Weights of a small mixture-of-experts language model, trained from scratch on English Wikipedia: 4 picks a token, a variant of SOAP for the experts.
Below are experts of layer 3 (counted from 0) of a mixture-of-experts language model. Rows are named router (the router's row for the expert), gate (a neuron's input weights, with its number), up (a neuron's input weights, with its number) and show model dimensions 0-255. Each number is 500 + 40 x the weight over its row's rms, rounded and kept within 0 to 999. Numbers have three digits each.
After each expert's rows: a language model's description of what the expert responds to. This comes from a sample of Wikipedia text that the model never trained on.

# expert 44
router:488464531517514441601513435485554517474505492505506479456504496431544471488494472461537480550464545517443538523477504584461518536604525511510517456596441506518514538517480517462426512544467544546445471472466513414542517466488473482499518444499524509464448520487472542460599503568427474500481516489525439520529533470574530509495544536533438413496565533468601463506521541543552534601495528548527508423548463504414517503452553460531548469500494482527465481454571519501474520473512501491554553478450459560487544496583533523518546443541507478505436518540489519523453459517543503525522501503507464493550526503575492438510520503537451436537484503427553525479548546551535418458451482493517494489551456464521521492525506513556420468469443532512536463429468526475587496490470475
gate2:538507483491567465627543444432516467493422468489485537386468500527496478432460519489496490511477487559504476562469461456527483511495563526481462479529473410553372463494535526526504514467440521469490430492544488504468508493458518534497494525499522469465482526464421519440486539472490455397535451500505504501455552472537534465490544444559454499449527486496577529500479520523518479468491544496438446542458439450525567532488449528484499477482479471543496454486523586520436460521530466470520539385474458514489522491438572503541537474411491485434536530445474543501480514550530502488518513514529426498509531466524556405450504470558450513475492509579458482508475517524479472529500517453530449551492441531437439534505493525517452516451493472549549501452572461538560455470468491
up2:512475551551521542556575482489514500501491529463478536519429491526478450533470430514527519590478502483402452475529556518503492522470499482559478509577478433492487493538457501501513474579580535535492566460514503485492492505538458536408523464510589466520442455588451480524636519504466429521458522465453523541622487495492544472475452466493448497431466528491549480463596525487506476548525485525470463483472449559506504524478525494483503542561472518566500517521470436510478489511446482544483486478466509475478486515521466491522472496472565513525487518433494488510460471476505447494458524472430444429470439513538458484483495477477518511463501514536581466491542535562548490416500420437537521449490489525567503533482438511512448566527538559456467549483514517499460508474458633
gate3:514473505509520526487534556464457550487468561539512462494482496432475464570528525565526455448511528451514384482575485460451505475509487530579540550491538529477440499473521521462520484476497565512470449562492540511466520409508439529514466592560565524575573468534458516551542550455486458541530567565441487543529558434474480476560444474491517481494471531485535511507384515521539467564441498501484515432500550463516477497507464479521538490548512507489500428518549572556457515573505569464552558523555438500507468559485584508556487554472473504527536491535604494499479437535486519499515555462484450520470465459550494498500549500485529508511532482510487434526529478562517565516478501524479477501540546477507515489429474524451504481458525546456533588483546517546463527550540575
up3:507496568504525512578472487589512478569503515517481536501581530506506613465471520477429446440483509547552519559550475509576518443406483509459534545490509492467488537531484444493437460539453505523597540544536466553414468573507559446478470450521478458538475448469483465408432461465521524513559502477456505460489491515517561478543509578528507594465475525481386463553497479467455485465429456590483465491442502460489498426489482455480477478583421500528495542534572475514510473540477455510490532470485515534461486491435478480463429526498478523532465498467402494431460512500530522567470459545484544446502515535485501395508533496445493509518450527505460501522484554486553520528495503551509512552518458496532481505491550463514500521447518482461429522526515500487508477509479496
gate4:443495449565440509486544480479503584477512512494538524542529510504442494526489483490558482475460511503485438456511515465462499521594458497546546577481516540453569470420456463432439502583472503532504549569554539493494510535507505591489486527557474521539496477543547542496457494426519454510549492499485509464480515568423478517487463469464497471539419556512525553501470547534497452448515516530489514478530426487472517428421481470475476445533500535438512525489503570499514463512464486506457541449452502486521488519469519557459539493464521498546565553517519564446523473472474560611452517505485441553406500468397520462545559521441492516463515483447546485514537407434520565522473532593502502501496543480550457544537485524547469504549467527436492438522508550490542532483574526
up4:501434516589492495452531522492457505528418451479466519452415504458461467489462520534486472486574481523466537470527472474501507522540463541542593491532557481513452499484502482503505421507535512531534519501503529535494480565584482545499426526561485548454561521494555595492460469601452498525519569531503549431536543462536482530500534474467483509539454520499433529399476537537522537497476462514481474522449529455453467496416481494440488512491460488496551464497498546456496434533530471510474525578541423496523580479453523485507557450582475493532417530543529482480487495494489510485477536430446457549483541438568479492506548569476453532500516458467486479546542517467524535598456534488508512527540562525517542497479429526514567502448465519489527600472441527536439522528494582
gate5:512485435490503614508546517466485538437445463527489502444546474463506509505395563452468529460471588536486478463525550503537502519510496542496510601475605541485523462546495465546463502583520560573491513426587500497410472511446498494551517551544549514472517494427462512566558514531521475478542502532499438436505521507422525488501540553520486444470477544548463550483478484523543485470476426534487489494500471521526464433505565491521567572511484512507497429477467504569544458582430491486512497492453462506555488505510525495460538458480407535477523518575500478517509495512509488502484566387481461513521542501485475446559503438468466485489596453534517418482542478500533544442481503478499481560538545466487499528463485492540503484567545523488517517430560506466506534538461484
up5:463509477537564384559499540479467545474554485492500504552490438406478514458443560446494497534427498461505514565537527482489582543501513533463484500483474445520545505467538552443556551601523479429511527468446498544503575445511476522485460547551470485497565495479538459535425515504473459478470500466508537531559472467537446532514525510549485510519483510552472499516514524447488543416512524517425482490534462545515476463432490450468549510449473495497471496405429467509481565441559475497582554549517574450476541525512509507553580530531507538590473443508504525475519455450484448512499488465518488510509450545490477535518508511469547523497524533480441553487529403530556485521472548503482517538581536482483468615533492422429457510533477494437489561511520489457524476457502485
It responds to: Lowercase word-start letters. Single lowercase letters or short consonant clusters beginning a word, such as l, m, c, p, cl, pl, as in Clinical, centuries, amplifiers.

# expert 29
router:489510488480575506503495383479526476441490498501416469512437460514527532503418510437527438530475531537510523550522493577513523489512504479512529540461467473515571502567512470456487540563480473569511484488440457464485558417546493525489551480532483457436479484527487439519538516483496505552535550500554496510538495477510495520505485467500502395522519509524499447436460590501512498547480566505576444511532423481492526517454496429524524512486445505560476544428474492492457572446419475500489482529442457537565450486627445466492571472526547573494479467544544501505476500507538466485492490460529567485485589441565462443517476505527432467534507548534547521541543461562560529504535513564453519470507524446450479448522549458525452514516452522511424505527523462517454430493491451
gate1:494504445486420520460509526519487590460529447579540532508529556445439413554529543511486523452513479504521419427474521532558574441493502499516523491563530468603540551548543487531522463534497478428553454548489534479476516470489545491565500503506479474451490514547520471536489473487441475498518530527434488527500562540538556495573468474493500504493496483429574544474499461490523502489492492491444530463509462504561513486548540518481478471419522431458497452544517534552457498396480537491487469518546504519535560502420502430546536521464500544511555487471485499501504482489413504471497494532494510472423464485490495530471505510564448544516503516408518492501486569473505475471596532479423573508534514522459551476521449418470456550458564495536481590468437387488474458519534539
up1:546457523520431443449436579494468533490444485594509485510480507504461480484467505457541519497487453499516472434482559491497559440573522483499509514530527463552452505560611500551529395547510487436509487427466480467487501524505566443526478506532502515420538480522504418562518508560465511492505580485467469529451544502486503466570519475554498524498423536533538518523471565474469504507576513491477505475468521509520568493515501569507493540502500480500545556599468494519472552513475557544646468512511536499509522514513587444523534457443490596483483489500492442530519434475467542482497535553492460494501458470499536533499500532553476589495505473434500498511522506485596481497510482503478525476532552533531541511492383463532476543468478534519526539480483429550526417440534537
gate2:515503523500519504492520552511574477500489495496563555548564413526546495483422523506490492516539492531474470505472482515479532493493496534523489439562482492544473534456492602504514457569517511536468437464516505482464432507484515503496440539502539472529542447505514498532418509540496577486528484570498481495424443487432548555497521497488430524476427550530519503489480521530538521520528483549459514491460487490432441424434468491465508545497571456524435481513458510478400544496479479517519517466516451511522442582513457491453550456480545475460484500489474545468485546488486488504493499588408482458549459632491561528508455536485527453559488450540545437467465518484529555474513524472445413470526549515408441509524485451547520464516548518386490484524413535524494442497435573
up2:543441535514485488526467551526537494528494534481511444497419446554433456519570540498515488440543536520556579494468566518429482532535488445424504574458484535537514421488526497553516443472511495457475517529418514467511490483530552466492484517556453470476543530501564548491521475470419430466476494514495470580523424517511476471474478519511479474472514489510525493498523566445441440548549628383500456506537480396548501557480511485472438552432471560540568525467518488522487499504535532491476508472537500501456475489477528438496535485549505452436528470537537474531451507575543502517540511487544460526472537431504427529445481503491469507525514542487435537453525487509505480486526489501489567503534469435588535560504376469519500478472511503567531474469482453504551499456552455
gate3:513568560526503483443512446558475518516489523547554500484496548451515495544646504524521556483518491504442450520563478526492494543473487456519487498487440459501565445570506471544427555507570497474471432544484551422506545485545503493505447502430534502495519517448494554504512495523462490427537502587561513531520573504488468478491466494539457475502544572472542486540537486556484539557515464497476539551515522553479561477564566542522497542541505463490446533540437487466504442490493558549423504518514521500535516524496529543511522515572583502536580447488492529460516527524508500449535548505517454568456490531526493497443387544550511387491440466465550528443508534506434497422506446496454514466546507558547511424485463444505512497452551473504507532467508522513482471487585461
up3:433494520542495485449571535495531482573450488510465498492504525534565491538519529459517559530504557496469486488487436470550583508471609531513519475405455513513550399555545511503416435542540575439507408503551428558498480539498486508529469514461514539483475484439481559547485544463500451495527493480507546560429532503449523570546496441483497514520536509512533526496604532530516425483483521462495510465473453572434489429563468519476423542420555499533358568562483512472529474489482536491488516512457527494494576571506500529549477506513520456500580514474501525484502460531487519541488494542509479489406494524427539564498506516464458436567498509490497486528443489537461554507559541465478518488508502497545477503538548502454499469505432499532504503506517464494505512496556451
gate4:556481423541493466479503518479430467562541459537518513506459517492474557524508499388513473510485495474518500474502558560462460525562632526570465567485488554486528433438485476540446523469515467489478439461446488494512548488535471495483484532503571442440428458525504520486534571502556494529549517500472511467520427513456423589565504434507513519500482451566545485501520424519464514497605518513487488479523487426467440476566439507505510398536492520524434530497468490477550483512516573478486460528502476488550489507484474487511511500450484507547479387448436489506531465506460462454472500544468521511469446482485419521468496505480451525517457554518462455544543447517485514487549621503543446523497522518533501480461439487509503484522457502477570509498447481407559506509530569
up4:480480466553554484501456458526472498524486501400537563478461505558557522492481527496534466460476480521510437443424535517482526523501463496556530471564532511468482551498523508574394547540538504521518492508518501463459471575474523486468447525508549579511429499505498521486525533449533540525470435522466461478592403510438506499482429487466514514504567463558545483453513479501454472464445513499529495546465429547495477535568475480533480588463411534491511498542551482478552473530490496450465464516476539446530549410571463541442540519531528538531517579536519525505476508526469453497499560583490465435473501504532552488463510532481544477440545514499435527494573499511486493503483502498520520524496405507515567520560443466522584578439459523558412504504510530472469567425535504
It responds to: Word-stem pieces and not. Word-initial or stem pieces after prefixes like pre, en, un, such as amb, ab, Adv, plus the word not.

# expert 10
router:480439528520530520522508427545587528488529535559415452489534475517537470506565522514533525513501545558486507553498528489494383476590536499434521500451521502516497440581510532473499545430488508619459526446435521469509496470561539480493532473506528449464452518462506503445579554548489476464468486491542445520568440483484525491471547525490513500452548492475551448460484485496558571491498521483546448505495529442529482543510572524421515483524428436468478498512513510566477547527435493489511460535502444519549515456533478530509463450547530520506470443509488463498449517524486486563532496458418503489477505539570458549583443496551480488554477521467536520504454560516550420475513510496481483566538450440532454394498526533510469511544404552543484486509497511415507473466521567
gate1:508422432422486465479526500521485498507519520420520451513447562510484442461466410458505497495550476513560486527515521509455508565453505466512538479460501481547473484553485552535571509436512494495517426499504523529463471519482544508421549483564517501517507465507488540559606499528549478499519499507535429459525522610466412530469594505483440461453451504555542547515522457509545513512514634504472592518551534498479510552622473459467477543534497539450496499515486516529528495583458527490534516480513496481494455550502501520498513485503501464511520504458593509520470519523464443461564491514475543502460534534545479516544505593472534504562560437519493541570474483411445447394461557491543495520483506460480491484481522453485523441552561493509507481474485491474490462539550536
up1:541447548482511443461531471506502583564489515487529485532396476497497551512520482511467524482510513391510456494505556497482511554530472557512494505486459508532509475542509484575556539495429555498543493466486491490520533511478502491563504480506518459581446527419447522528519537504424458481499478492511483484556491475436483535539594479550439491535433466491468491516536435543496426547442495461462470460483516526431603540525480533517505537496463503559536501510476566473488500487456493506510539539475567446500472602453505475543463530492519487476492483426555530528502518512471521464505438466471533424464575534573549467494518520517498392525460497410380482524441461500464476497484519551464475504432500536581542516422507502533454425484588511553490487478476517475494412506543489
gate2:561461478482458545460537493561521518506508465462486463504515543580481497479486451484487526472479468535508518519539532581561559435490489548576470534454489452555532537511499529487492470499509480580480541544547507472522585486591520481481456512482541498518505430446446496539565483502524456459443461465463547461543538463521506506482455423456492471495490501592466430462538473511469548543560479464430516515530466555469473452419460460482436475450482485531500457559595552534537455569521453535503476530499511545489518514475492521432510515459507478551457538532559504560448521571455540510457504542531451497398561498611492487534409511527551471531532520532478433595497534486537528479493570425531483476486543469466463502552525540403489498517548496475537531526497483476468488508490448
up2:497448554521488438582443532371528472461502557509527466468486514496546529496449534515512485453489522487532547535531518490578446468459509493501542475501427533460447558547533442461427539485576471524475516503507461535536428562508512457511470489509454447484466502527539499541491500475544459501583499483474499560519482499475477519524505504504516496463476482494505562527499520503550528462529548452472445558462505506469452538538509537491430561588514407558522539489535483502501548477500520524497491534542514416498449386502460461504482537453481519416539508527476533534502456490573517499534498531514571481470498453472576491480561542434505521456406531505543498549523539554525441514389500537530581574510429377501516473485441495563476489531476475462516504540553434491513526495536488
gate3:544532485494405536447559434522457497559526443533433426602502549518510493404561553548505545444559560555486503449563431424490484517515510502565481458462514492477488557441448508437472523491477488503418523534481490537493456483517469515503448481551509514501479515558515521505468457496532530529524514510447510528493502488459471561443515473424469448517487537449506528538541502512507557513513446529499506532458507447485449510539441533505579544493529528522437565523513525467578514494516579470471484510469462493466499542473518562481514533528528431505469536540532503481531475546514522461530432456527509581518508504452543476516454488518566435490526463485512497503415406434485451518528513471494534605517553540494554513500572554485460466597504487420564495585502535535521537448514508
up3:480523494480512496497548491479449448511478534509479527425473523541522525483435493512519545493547470463541412455533500504515470501561513536435473509523466502531523480556525527476510516499461479551491574493488454429521523543513567522550484530547569431531518504528569504554491580562495404495454515485461492547447533490520533548498454457512582451588518522498510455566523464457567479494547510476511489519536553526449544480524513547554412538486487547568487578482552516487444467566415558482549501537553482530537534501513474504548512491535479481549503556504482539511555458489494469528421544404531498575524499484535536499433448508572475511511507485571538546506479481609536501488478485502532519470502589389482461452507504536537501486508456522497547528447525472517524454415611474
gate4:433460496487480553504517489544468512498447503547538492507477525498459462516452503534478536552513543491504578564482477547497504431461515531504506536506517447473524375498503538538513428505539540450565483486500518562380466589456534530492528513488541494456496493607466508480512543516472486468506448535581484537521470544467554528417481529462525534540470503499461565536503507499451520465484535520497468512462535440496493473518527483525526512509431493525562519447433483562488552481586429561498584493553572465533502488590536464516473451497469441507438532533580530490395461480476452482484561569589422551482497525506453532495465541550488550504508417501492432464487506498509472486421502436449469466531508520507546419477519509458450528483479534504493540502454464443524464471525507
up4:573534584451484512492498529501479447459521559437506537550421500482510563491510443485487553514507477473514518418538461440475493462497521465516527466524475525481454593511453404544481521469477455475497430510521502465459549484510506461495449519525365482521452519510464512543464516504508481557547527505427491468417513448523487507517448439514564491457500467476503526543475497486532469509461510483489523521409472446474499490489479522461549520495524506569395509482468541496477488436515540485489452534499461529426493517460477481496497582490395503531482486499479504512531493463555535420509429495547592506535486453475515515457608451459456500506482533414526502530546494485551553514472470563479584487472476529533536514562464568491429471518517462529534446520446498556527556513620485
It responds to: Lowercase onset letters. Word-initial single consonants or clusters like s, t, h, sh, th, often after hyphens in compounds, as in re-s(igned), genre-b(ending), h(iking).

# expert 26
router:453510514542534550467490594480471481519506530500561400488552567512480561512504521505504497479550425511506445491567549514512496469500564534461587510558511525503562517506487472480475474558426495472488466549521555578466504492480501489503582450439497535475475575421515530456477524495446384524544516516511398455537517494479497432512497528479558518526479543421435520455556542439504465518560505520489493503513447454459492527504502415564489575550585453491433430511460467448572490494500492466531497562472459522470503449439487550548478439531498492476479488525517528522507465456573426485555465418510503497507454489496505452444517435522466576517458498516473483520443507514548500534479484484440524513493454565492512480491420487495531491507541481564485529454549471590449490509532516
gate0:549429442577523497475609527509441539487446446485514462562496519565490518490417615504504446450546546543529425488521459452559491397523509592536472487461547505455563520560496501509476530500460451484477457507449478513508518510567494498419499499503472495507504461471537544531443532486493522509490485467497468452556500470571496573448507496470489498498498553533603539469531588545521495531442518530446531472478463491555604497468515530503487497441552471553448558510494519476543501453523522520497503520473456460552579487506467515497504487509545469524526545554476530497552524518555504537502463433498465530510461540615548469491468515449536491532509536591537502521497561438485502496499532548514462586525567463438485534574467516492579446489498540476486486540497517481465561492505510
up0:520490511468512574470499549466470477491490560451512546472536511426480479491440478490474498495525423512518529499524483554496522456493414520524424478485536509537524470491517439491489504479437515490535480523526555510502481515475503565445420468469437479532511468543522571537412563478434538481489540533480432480575528511540540568444476421488485521516447437537543538514469489459446523441528457512476521487479478546573525448477502501492412477446532476559497486552430519488528487518494542465422505481512479523530496529466529433510495585457486482539522498467479562544481549463524508555546451563527532449514504509501521526498482558525586565435533492520351545476561556535468492522435530590488608488485508462411467563489513503553467524509554528544545557488449500447468509490526495
gate1:463557547459550491559500447541535495453495559539549484481516446573506500514495472487481502521569471533488532444583448509482536545552528559428463489552498610423479460519601455515508547450539500457507513441413538536504524532523498536494518487585489482510490511550526544495498581488464527484462473508470482480499483448524554501544541486514506521464473529600583547446428434498487398463497498497501488460451522476531538540548478434497499429469456492473559535459452504450522538470498486482516537494562609412472468463481508569518463471438501557530484547517567504533480511460491530471483484468537493479513488533523515486446489529509540503530535578506463530534520430482517530499525513530457531415543494424474456526512493526522506427561479482489540472507512482435465517391501572
up1:533479425537453432475588584486484524470548442496502479507528450482491527531507556498524525505460504474443519565480484522506494464505477496576517481567546475504510464526507518388477497481487529525499472423491518472493494452502436511622533557472454537456486528526537508515437445467486561491449540460575554528566501536476424522550439470540544514561552492479474546528499494557515537503552465521454491526502536530475548497482580568567457491546555534524459455517458559502453504572480495482533566579509495483465519485557552495531566460532538445576509474486413554443547484482529494555508460495458492583477514451515447475511555504452478477399518479515542510488477540513458500561504561504516503615525483526504513485488544547506501543445483539446599487512477541477508521532476533
gate2:554556534529534467497477521494533434446528555536490542527407480498488464560461489587486418527458489567531526522516513460541521514496517523466496446510436493500496518489516541431465465523527484490499533496532474517529549457484498449478478535532527453499543500508516433404505386528501470510476498495530557459513548517526550535502577502513536486493530472508472493506482495530487559417443459432539504520568464498499469484484565455469480479463451457543473515444464444508442528496407412529451476572477478562489555541426521540474482513558453543445480514516494473489432465464485439454474555503445501557504473449561509547488540568503469524494517522518445517473502489488578468491471473488451395492512483537384504507522532603511429561501498511486497482553519506429508556578412529
up2:514594480487518457578543471506473481466488503545504543523492442513578457500546498443467533526514532568507477519505498529548516491494411520483467477531478470494486475528579467509550471522468538496517516473482475497527540495482446564546530495478489453537420466501502415516512444582502437504507481522480528449532592516549491552533530490499508540501430514521547492458532519545461582577467426517533426508500426483443484473477466511457469514449540533547444598464497449487506485533506418541472480523547493565468469485531461486446413535490557501588472524541418465539468584541464513505456509594494477577478540465528467535446520554494493513499542513465472496488538457479521478486544478500462516573517517516428529528581526485485459473430525562479537506572498456560589470545468554
gate3:513467463511549452564555563471491478519505442600498506506510462576433488450497448530480503489477452490505501524475471479525419490467449485476563484506499496532540561551555467489565488511518526518456480553466492518529564549517417550455438533541448496500536439528530508547501543456528396517530552447555526554433539465512488435450471502477493497503462530488507458521453504597507488543464512492461497560491387561490473562485502570438466544557563447506549501524499471559561450448454511504550523501401522469588501465513497459520490544592443465536484525511484497490512484527552496472464525433475481505472440548495544499518531500447559453506602517496499430567468491473455500491483483515504452464398496537503548513514496505507513533448466519546467463520471427510442515512535553
up3:540476491450551506536493418545578509469530544428467525485423422460467465471512450515443505535486516546491513470531548489523533453484496486385532519459426502485501443497499542522537486456532545536446473458499546502395550485458489526538485475535519497520533474477562504546546534545505485475462511450537485493504463439467454531517496541461557498520444568513443510504502523452573451525483573472531525484502511507489533493550517547501475508427439525524546450496523466462560484497423461536550513503463500444475518503481485507428434443440492514534497501522520485502571432497495540460559493452520560451509580507473474582460547540470473398559498510571556559558519477505528414463491493440444487464539530553522478490588504484493430536494424426484463492469529516444458417543519510
It responds to: Geographic and positional words. Place and position nouns or adjectives after the, such as County, River, Street, north, upper, high, semi(-finals), central.

# expert 63
router:515526514484466458510533457492533544587561500505510555539557502555536452520498551566507498456484463436491452491532499577587528485497444549591497455502481541531444516480470504472484514526480536502508486478505459426491470460480552491520480548480459508592522502540517495546446447502448451487513567552499436535539558522496463439520526439450544535527470539456486433463489481522488532478503482506486480504466423428574550438501437491558464581521533517458407489542534582535534502515454513473450535545474476527479481508494503491508537498540549490577532541382567549490547486476523498498484459517510542596484456505498478498524543543532520438531444514465452496540529476518537458515481498475417532449530529561479528471490455562589506543519474486483535472443563417603470470537506532
gate0:502511492540522464558485441482522418411504519417534528501581534548605426541508500467531508455563493493520544432413551512457492471458512497487449472482524499451463428504596506529574484530503576528536518422468499586514552502465487427509508562509534459494466474450555450517493557521517533474515454456495439468488548425497493466477561461480417574477487576507491510508489487414529521598488513466605446530551497456480529510511484513563533494539507578505511522500508514430467521466562560512489525497469509534506544512508501545526494459515519515516559551469455426456445528477455481472429527568497541545509541493492435462413545480514490491526527490540455540525489529466520459476497473479523469468454443498497430461474504470506480499513492497472532438571512449544489492543461527
up0:518477552466518537480522492494600488531582550473446488512549523480504473489494450537486523506496518575509471546501559449545526448494475584463503541492530561505498508470439513528488506474500491460639524597534500539555455488609465428461463479566503485569440548508413592490514468488530531507485468551441493505530513509491532470496532500512550528488476527505529435462487507421435463517480483451522526500490479511543502462468485460530436516463483490482480479481515478498534493557539491555558495456528499489541495502453497482505415530498493418548528500446574501520523500549487457526461502487532558517509565471428449485570483422513512457535467570443501424530453511522498476472452515421471497498484520486462531495505503464528379531489594557560560558551509417448528487485475454
gate1:498475454522566458471539559487481448559492454499446487504455509415537479447545530531469556484543450518516517503493509539456536445473566473485550558537502514476443486533545555454532550480434485486468467521483525561525529517471440444452586476496488452490492477506473452491452491446498521555483559519551498509487472500461501446443509431515479481477543566532480557518467548548541483445461441542466560462459453519440523545470598496517441433470536497447531492505516508529580469476498525507540570463523633508515513455516424442453533531501521478472498555470519528467528495464490492557451379526504456522538507466508552574489479526527494545492521390560510491518507438518501479518446518621469482486454430472573518493451482472485499546452520536458551543472524506487493532443468530
up1:506486567499417523531494529569513521504545463562436494486537517584539470499515455465431521514439453511500556488451512428518486521517492492526469478486522496528425520479520514585373510519533528507544552563539493509520460494467495562463425557490481540507456551529416493547486522549530538535442468551453453611530494452518512509567505515496593483527511496467476441502493462482468446465476484456518510477441538419543496479519484499475557551460528558481466484543558492476485526529512501504533490548510474511505399513490508508505397485513537500447431461466542508462466444542492476452557516510474510538458504534478466431476468540526516472505512471503391482461468510447482478476535513469553482466372505502482462523501472594514564545484479504536478473546554440453393498528497474
gate2:443527508549511439530503508448523513411487464460452557474469474482446388500528447454519556415526514447458501559456493470551492476514507480507482526550532511475429500585523505526494434506488489513545546402543497475528488522540522409537546462531492604513493533526513489539531441524487482578498547447444499461527496449524547460515488526490469505473536514533489522428520530478469495526531413427449510498453550495470526612531526507452517513413517497471579514503504522472535468496481494570490472532531467473509543458527431542472461554449457564512528516476583412441535562445514489496541500496513553538509510548464471511555423500544512501492483565554473468525513538532491532533497477516492559439457501555555543440553423466530524517558490551484545543467548548554487507532478470
up2:520534501513458592467472529531478539550586463542489489540487541499471483520468488528468501561501513513459498570455471536504476457529474519515509535456495464492468538499514476573395523530548475487392465488494455416441504458462515580444501509589492494448478507488495552559494582562453369482574508483506426492495548515540501501461474438508545481514522451490477494479443492498500509546548446510556512509507498445459473492509486531535540534496503492445442491488523492512524457447385464505547455512493473525535419505482533481525540518472491496524485443464478528506495457528588424530608513457517447460533460431451494447570513488441464482472485513457532547474512510447480509538450507438536411453505553476527458486506529511502560459577462474452505546436583490546485494524466463
gate3:522530530508532495537545452547500452422483508494527474551607508548513493465492507441437521444444498500476532459496508442467488440474440466531512487462506514533526525520441579513480468455501531499449545557469495495495514464476494487449558511502442547509461540437504505473474505507460425596495529442394498509481515481478472479459485543411450518517500530538506515491574493524527509514499480498457441481532507529569459496474537511532534504514526481543541487539541550505583448501469431539496545536501484487502466509491469532481498455578506567510455484465519423541563490603528492480453464476469468497527523506490496560558483482479533523443534536530616484491513520407560525482559516490545485508518471521520472567480495517501604435546484478589492551444582426551533624573484476
up3:497536456473483519448508450566481442528463500499498462509539459457469536476533510524483477539491503558512490492507499569481456515456447492534548482509505450449486510483456529495484488544502441428524465542502603496535510506497471499470565519527498538532550453534441452579450520438434506472502558487548485494489495486524490543534490472469515495463602472580483599532527514497482490485509524532489500383532469491423487478485492449430489472472527428467392568488428533488516450493500453527432482581517446466554511469578557508534528634549546462504558536519517529508538425496459509470552498511468514526471514475564539512529492461505490521547500422490532483439468402522521532460509468481480521495469485569507485525427489536567499532537452453511478482514522542437488556500371493
It responds to: Buildings and engineered things. Nouns for buildings, sites and designed systems, such as station, platform, project, building, facility, plus the adverb soon.

# expert 49
router:489500546453472585501528540505463460527437481467542501516561483545498456564418464460497482483493461462556500424473457470551544537491481451505538415477456442487479543539532454527504428505462498451545470497496513548531461538483468459499512504444492586522477505505511482504541465452440523565535549525548452531545458517556542460509529455467527569518430534494517496523477511496532548496497537501558505553557496541483488467549467500497489540478557505460505445487402477494509475432459592452495506537474406549480617489485484398491511459489501502477495499524538471497385493413498517482499465512437508456497544579463557451462556511462468579477574517483465499531511469462522473500517472498524493470499479532492509541517434396496518587513515514557543467469564511537407512569472486
gate0:433520580472431465530423547466463476483451465541495475523447493575510534454510468563501513570519528517495467530502506533565585518496609463471509534547471523537550479456543511497587482465518554413482524503466502472515521422482479544559522476509510459504470465422539540514476484532520473539516431491514553486541571533510485516495468517582480549450468493488528505546549490486506522507466535471573440579441461527490461503510472499463458463545460588526446527590538426533472498554557444504532511507460517563469416555464494492453476499511455468559550454473503491553507526462440514483499508520551468493547540472465512478585501534538512488508493487480575528468505418550424443530470567559477558491565507431426476498566529448457476478494491519504504472530484475515541425499485530
up0:495510489502537532544466450539557585484595542497496499492408520487465500498411506558486462528519501584481466472529556510488469436512534465488516575492477517552560458480538524499521433508490503554506497543512573593528535471398504501540531438557508523531537515510461537473549485507518414538500456511568449517530496561453501389537431541459483458550494482536389492496481545492504493499500433557527471420519463516534475447443460482503510517491530533489519468452535467453523493499554461468524584467426495514541453500608572519551486481495533518493517460456556440550490496471555478550465510485537479517493532485499489548492555457448502514476510528501481492500475502481563482470604559460482551521471479484530575534526437508481453555559489503498468578474506536445559540513545523
gate1:545539499514523492602532477498493530487519429501527471540527436552491436525504567533535415464487473490522489466456462504481536433463488510519524544480516535490495506477474458490510620479554535548538560464484464475492539526535516533517534462497479505540457496451484556507544509581512552435493519471584579551535420468540360452518513497499458472507537522484565443501495494496524434516455553392530510486461518538453471523466548501510474559483529550507524540570545476549468538471474472551516471482429523513519441475500505520536555426481503508519506470525448527516516469503539517547473504452460459475567366529408471558505447463531553475489552503498579508503476507575541460531472499474487501525520534460515475523556466495454501572502452496520486597556508468499535459455551466
up1:439497520488499487555474533481458489476495553475543490602463436532452462503451529555488521518427537462506500486473472512507564459514529505522582514483519524552512486488463548524513560455549507537473564502408541527564468441557517496577502475497493502508489509572492513467455568483525554447501525498473490495460538468526413455600491554495517526477489482475464555538494481441486454519488546484513525493504442558557514472496497462515470445549591519425537460519447505485471499573482472530546534588480477492504430529515484551547446546527484535496437450499474523531490482556471589482535425460501532521468443501496435534548547492489536430539444434480538493537563565572545557470466464517475539574461528408504486511558560517507467518448541477514559523402537552523524463526552497
gate2:443515475490496573480507490479510437484498474557491533524537442533554477552436465534585505524518523497565468463478447535515562473478487510493387502497464447439434485344472494499553501528544464477509468444493511463515545492447566478530523478542505565529462571482528567471476494546444448440514523493445489492478524505481504536542528524542466528537484542545516450439446502465507485534559535486592419505515443440526499471472524473508536529473524470525458570462522466481440489457498463491503479577413421442482535543444453553492459481551494511483578523470503477450487468498515519511506572497440462513461455519441543478455567504509591457503550448519496469537523496457513557445469463415479501474534536555456426466466523529453460470505532473505538524495490544501444426479478512
up2:528452447564466466475406422481551499532433502453500545466487473579468535492511515557450538593499547504524403460503463432558473490423450443495444487546428575461511489485410504549476478525510506483439477524514511503503415497499425519489474495475525506503525569470513479522494553527506511464459482473491501427544563491510416490501480537496528487528482518461551473567554493463451460515522540551504551500458490523585495522487462480478492528464454512550544476517486456512491508431427506458494481546506414456539465419426451528429471501471582512482489460519468485537548499479524535459480512455562523493558477516474559504504547513558502536503503552533578505534570665544476476525496500454484507481459509502541542497499554494536485460552444513527498505516557450548505488478506542
gate3:483526535524568463466440514506517450479471476541500457529508464511525519454550474575536528548553445436522553513494482588535406542490509471450488469490539477503541523499508532507529567635459470486536475520485425495483473493510502558395535504407523525532477470530478488497519408434490503514512465492528497472443555550522495417492478423475537503476475510483539473468492525466472435499457550487459556542526546403436449525428497516483539493550507518451484459512440476406485470489488485479459471476491432456520528464516607479490532434559508458526477502475496472496528456479530447533396501522441476529458549553530540491508522575480433510519515469466525553458496470429542537467443550474500491522449433580497444475510531496471509506534525512535496484454436419489450480519515523
up3:557542490486491496476498487450469509459482498417488495496456520461490476437456464523495538552485523482487421472457510439535537590598509535508513490453432545488563432474545568518509516476518488481474514508557595513477455548458527529469493546481518508505516506494434450452550542510486523528514491548481489516504481580488528539497513487506399532586481421530587510485503473549508595513507492533610490484509525484430508476452505455521466504577454494534508506430482610573488470493551499501499518485524516572477545478462504441427544551443445472492509545496568552527478437517467534500428576493544520511509456502490553477461424566458511586459578470523464511471430442421524470441493511517478445532547544501493502522460502434510480448487518478509441501518528538470542467506527497
It responds to: Institutional name adjectives. Adjectives inside organization and party names, such as National, State, American, Royal, Republican, Public, often after of the.